Experts of a small language model.
Size: 8 layers, width 224, 37.2M parameters.
Experts: 144 dReLU neurons an expert, 2 picks a token, a softmax router.
Training: a variant of Muon for the experts, 509M tokens.
Below are experts of layer 5 (counted from 0) of a mixture-of-experts language model. Rows are named router (the router's row for the expert) and show model dimensions 0-223. Each number is 128 + 32 x the weight over its row's rms, rounded and kept within 0 to 255. Numbers have three digits each.
After each expert's rows: "gets" lists some tokens that make up at least twice as much of what it gets as of all text. This comes from a sample of Wikipedia text that the model never trained on. Tokens count by the router's weight.

# expert 28
router:135156113134134103148131049127075066132115152188147118145135098157153171127120118121135102110107129222144184176126136187186126166077217123095097152085126135092157102129116140117101102161181115128121132158112115116121069102072160065106147173161174128099073094166137053111101119138116157122128128080116116159116147125145076105184128060103149141094180122137144193149142115110106123156138124128117133129130108166112168118172106131159146137167119132060178130126170147115120177125102127190145114212089126097131154146163126111130106193097115207184127117082081068114161150123148091174121113118124104165152112100171212134095101099087145120127125134144100136129121118172200116098104
gets: " the", " of", " National", "'s", " The", " a"

# expert 11
router:192112085146093192132180108152137093155132090109122083083131132104130140129119088065124086086091099102124106165128120138147106116082159130102162090147119153207141181132110077108184134190147142094174133101079103171178077117154142049131159141149176193134073134153138079173101086103115100110168112144157076158088124145168165084128113192088128157098152150068146113080150094058096092151139175125137099125056043122138114123105144145070095106152136085174153092173088099090133078087122111105153133129069053109133146133087125146099146076123102136133128103121142141115120127126119157114134081148168105116132109106130143085127083155169141180134088102122094175141113110095125130150127
gets: " of", " with", " a", " is", " the", " in"

# expert 32
router:111118126159123112138118147153101162085086135133141156188127103060088126146090139144113097160119091174140133170165137130145152154103125152116186109196112150127127128129121078100053128133143146131183124159121112155189199087165109116155196108059163157120139134098152117161095103154117110092122149088089148113124100116097140117163124163164130116122076096123162097186132133151113128155119104123143168098133156087142102175125165102113095143112125090103163175188151065156161166140120105081116115084145121158068202127095125078092165185148139162125201106075166100115086095137205070107057098144123089078157072170115121106132115100127154169108141159090087174083174112188076100107129
gets: " B", " G", " b", " L", " D", " T"

# expert 35
router:162088196089106140082112171112140088074079107132138117151051169168123115116137109208114114075089113153181121085069116083161164134087141079126124128089136140118100152100159198127142159122094119123103107152150165071099128164087118132131136155163083175159120210157122074164161105123100094144095117143155091114090132117134181150143076129138163100104090100134081135089108081141174141111100131120129159093094110096134091163081104118091108120183131059074088091105118100114152109119173151146120164144162182148131132164201160153091146143139113074133070140129140107141096131210114169122093117080181100127128132125112088173076130164102150127100124121159119120179111178130086141056139
gets: " in", " October", " May", " November", " August", " January"

# expert 29
router:101164134100118158115135098114098113159174115084120101155108153065073161147137099172131137124134099164135141153088118137161126176158094091146128174140112084153159142185179078145181137105177150093120127109109142136122196157115142097079112098094093113121089094133141174125146079107123165137173182091144172136177140115118094141091148126121177114062121154144110180113134079123085106092092078118162119110153109137154148095169132044153136128199147159154166165144137097135028111154075131076154169118137192102184080105136134155117163159105161143089082160141154131134113155108142082101147173166180091071162121155107125173121122139154182208115148154155098056115177175130152105125153
gets: "t", "it", "l", "et", "at", "er"

# expert 31
router:125140112160111165135172122117090086098127167131164151108138096100158101143133128099100087093077158215131112108110127154117129177143175159072093067085115124129175099149187100084121135130138139113161141134067116182077116148163083126135181185194098193108100094130068087150079156110112083151137092081136165132117124115164099099146203110126152105151172084146150152126162147125092082165157142127075115135123128113105131051146100148102149143135164115110154164132105133069195140133073151153135109175104132088143089104111119184164140168186096121131142143090123116130135066130165068132099039147135088147140112137102172135168153181087090125144153115103089171154156170183140076112115
gets: " the", " a", " The", " his", "'s", " their"

# expert 19
router:108108155146167112132129182087109106153119114070129066163119102135093166181027168150116093117163172128149110124154123157099093112092135129097153156117083124132155097150139123149133138127178125155071147114137189121171137094095071111161140104147098071088114135142159117149071121111173184158160126110103142115177183135099151100134152155114145133113160145134099080115150140098085097144120119137166212112118193118159151137110166088125162138197136158095127116144163107157109129092085151165118105111147195131106130143083066120085126138132081157185077094102129156138149141129130123159178182158089165114084099102027156138124124140161127070187136111138139116117102152061083070062065
gets: "i", "in", "o", "a", "an", "on"

# expert 10
router:177113169135092057151098154089141121150094154092142174154115100144183115163151134151094135134097097129091057106086137104084157182156136103100119142153088128127106151139097131135072062167080167169168119140151084107139157180085124147106095181142101114122108087104125180170161137114142154129129141086153142110098114055099106138140141155174149132106152116180123183143129112125162127089176143113107144107072168129127154085103171136135124174111120171082125123151131180086098086166147173136194099197126111119165164142088141089114083135141090071177165064105081109163101171122138161135118064175106204166148192157151119090129166212146097086133172107145127099156158105131137141134098
gets: "-", "|", " |", ":", " /", "″N"

# expert 7
router:072102109171121153080076096136111128144124150174161143146141133173101127059155124133151142154122115176137157079111139201117117124121101120084079129104117039135081075124170092138114072138080154138164117166163105076139123152143082067142181130091111133160172167124080070081163152121070139072137163149083123150176186157176134162110081109181132110156131122143110132157124109108096099085141138105173112142137199131161054145150154143141148129114080095089079162132112143183147155094137133153126157111147139172139133157171186122143076166099176124178073134117112138093088113149124158110094155133103116075123143161105144131125156137143056123175130161073098101162163143093071171067119
gets: "M", "C", "R", "P", "H", "E"

# expert 17
router:092126130158159186104061146133149101158163155110112145171127073151129151132116110109090112069103105147079055098145180129150099121100089135124100113079195178109114062139092146149107118103082156137118130117103130135164127105121083167112115139201104088107181164143156130113112175151090141081185126160158089089155146145150146101154071113148095074093148066071157176163114130144143138092102085128132096173144076160130119123181129096215113119072123090116102171151170182127144163110108123114106179121102076173120159185091136124159123117037119145118077111136162106128123092173106052145134118130187125123152112122203152114141158165148140107135107097160145112057163127113163132130113
gets: " a", " American", " first", " an", " one", " and"

# expert 18
router:142115153137090144148165116147173084132120067134173109144137156161171125075132117069128084144168159184112111110129167113137173075167136060151114164162095132133117166123100137177071073161110083055103121125177099190118093114095097146046123192157072184134103111111114138166130085127167091103080178190112077134081173149071118177116177131162100128090152112130109131068170119158110188219133170122120116139125150088117129186135143128154142183069152196121109090157080197139133143147128157131185124111147122109166092143154114106159137090129132101115162129166133137086114138135127136131168116197090156150143132139124133113091120145120146108148141110081158114149087130182099141133151
gets: "|", " |", " 1,", " 2,", "°N", " The"

# expert 39
router:083146075091120136131197155130141134114186111131168092122120060174108138072116121081187168100187092139123142121121110095093115072162066135179102140098167091110199118151120133184131130111094176070133122091147166138117106147144145110183189120046114132148156122142168116109095165133175151172100136140118181090120120152098128102132071137201107127129109088219125100144172120085084089187104102126178186107127093089154099202132103073140152109130105082114173144097166148120131098138160142141136115142159091163132139133209117138173147099094117117126135110128089136142105152116088095118116150069130152154105117109058090099169166118158123101117149101145059086097121121118110139103131
gets: "r", "f", " f", " F", " ", "F"